Weights of a small mixture-of-experts language model, trained from scratch on English Wikipedia: 50.9M parameters, 32 GeGLU neurons an expert.
Below are experts of layer 4 (counted from 0) of a mixture-of-experts language model. Rows are named gate (a neuron's input weights, with its number), up (a neuron's input weights, with its number) and show model dimensions 0-255. Each number is 128 + 32 x the weight over its row's rms, rounded and kept within 0 to 255. Numbers have three digits each.
Before each expert's rows: a language model's description of what the expert responds to. This comes from a sample of Wikipedia text that the model never trained on.

# expert 12
Plural or word-final s after a noun stem (laptops, mothers, results), plus subscript _{ markers in chemical and catalogue notation.
gate1:140108146099149096132111076123109186085102151093117154180118134061107100146187146100124124149105158122108196112119089090150086121194129158138163154123147121084138044115086095097159148114105069087090113130137146143149163113136175123175112068142141112092222115161066127175140145099136087183131120110137153143128144111103083132099185115148115122141112090109099132043127149129127179147132150158090126137103138120129161147106132086111071102108164122114125098165113029152105116151169039122154119116108065087095110107104097140143187182172099089137129118106119115124083136055108136143064147181086172138104136114120184100109121073072126122149073145118124125079125065181127114145126118124141080174078119082124130135143127140100064175117144141139169205142111104169114102134104101
up1:111135137146103090100096082141159161131150101099130156148105135104099067133151129144133123152110190131124187031113122175131060093122146108166122184092163116096122087083104089148195138144156077146148179168182127119156115121098193127160081053127100138107189146114074165162102115110139112222123109087123158075133110082114080130109164119147136162135143109121099118072133101111107145161084170139110157159121105132107110147108143102109114099082218115102107144170098087149131134151114124077105075142105121107081150099084098078135144166200065067142134173136102147178109179092120123154140098111156160158158144126137142091177101089070142115094068121192135164047114150136124124146114110134109085157127118053128144146111137148096090138135184140123173173097155130148140132118124079

# expert 26
Pieces "te" and "mp" inside words (naivete, committee, empty, Temple) and possessive determiners its, their, plus various, several.
gate0:136162117120146133079100142131182188178128118094134180154119064158139128117133090162126152104106139085139119133164156201128157134173094172123092168111120155130151136152115048122084153150149135134147116175107125097136143125093107144086089097104107161104106121171081077149126138117146075172105101124147116118097080098143151165102141141132106127143147109069092160063107107139091157100071100155105146169128151091131136150115187111092109104126138113090121124160150106109031105134153235152138139092125185152151086124048119186058164157153128085094169165115159136115155137093129126101098164117103111182125112109173169102197179199077097108086109109167093161138081171140166152130128099178197142128084099169159120168121086171143098173160106141136116089128070101137100153110087103
up0:112097123134049107136153080106044096100109116174117107102126182083141098139145143087139092077105141115118117133148163111095135132107121180175137129139127140114143132114075164098131098134073114137130163129128149116118118119154151080165109166132106055161093120101187169126159102115118197074166118132118130145179165167110084074161143138172142152135097175172160104199129160095180149145193113157108075164100097135147088142122089129169131136127096102151101077100068124145184133148125089116145118074121102087111121142174190086125113098148132168088114156124054152119105126103158128136109124099187162088174136161082108107107056071164147172171138169062154091148116043115069138113094143136075098138163092116134101110177175089138149097111146125107108156155168164121161127113204093

# expert 18
Final pieces completing words such as parade, Belgium, kilometres, regular, along with single digits in tables, scores and citations.
gate0:130125137191117139117186136148150140121147204096138147146147110191141140157108097146099140176157081115157127133157094111132143082159138102091073056112096124154153098138083113101085085143093077162106112169119070099087138149134174102100080137164164116114132153095101191168135093084142133110125075141147141143092133118187169113149114107137108131132115112116119103163114123162119121124135146169109165134111147152122189148155129135130136145091129118137136166123167106078113150104076078087149113131062172138140102087095128155183167126147087076200171129157108139152080065155197144163142133130107255107121073118137151132154180107205131154141104108090104093142068149158122115124122137093255163133142086098125120143110138126189094140196095137127189131140171096143115109139112130
up0:123104135141168149131155114162105149093149208086141171073154117175168147187097118115117109170143134140166131147102147082127143127149146110178119129104116165126111127132132139154085085101088087186119094175128078085137058105128167120131045145168122111101109153061107142173158110094141133111139136148152145116166096122217157124175146122145154133139100107130130079154115181197145125121154175124131170141127147161110188122173088081163156128084063131117148185116172115106081114099099039071141073131082164132152111129110127109162163154116125138169161113117083146148049103182199130112174147156100240091110118113135153143166158104160134143172155103093137122194112158192128128113136161134184164163113120110095114146106120125165133116186137128120170118145185088114146091125100117

# expert 11
Word endings in place and route names like -way, -port, -town, -ward, plus "right", "station", "South"; also miscellaneous fragments.
gate0:117113141118172116143140122123126165144086178108148109077116101121181193105174224144151111168144050138143097142123142103119091097168181057179133160121120138071077118202097157064165084178176150159128151144142140098137180126123157151112110138120102157098165133149134155212135083173135150118125183139106092140117188113127125112079143105185105112102076076152138144116130086136150170153193171106108109095138154134052131135133103107098136158121175106123107083132162105132096154084152152164162151060161130101163118152119106169161116151162082098181121060129190115124142144097072043184158107207181116149096133122117143138164094106111145149135068149157140110137119149162106131080121124091184132100116129109118128104172122171152141161146110116106123114083114106125119067135127091
up0:127163108114078118135097131119101097129145087165140172183137144157086069150113030138140115135123205111107141126143155166150185136141088169078169060159098123204198153102142100213098178122102127111139092115120083122144097138110137153119175102111138088171109143066145077068109134097150111140136083119133138144141092122133137104194130154084146190123174173066096095131110166124156068135073110120164143148132109146182124137160115149156108085150142155154128151152114139095143115170130123131067120177094122161110163122103156081122134116074193120084156205153115153171116161153182181086134147074124158080169139149167086125058138133129127102095189116098120146138136127108119115210140104153060115137147148152152128156080159092125128105145139141145164145165134138096150186114114163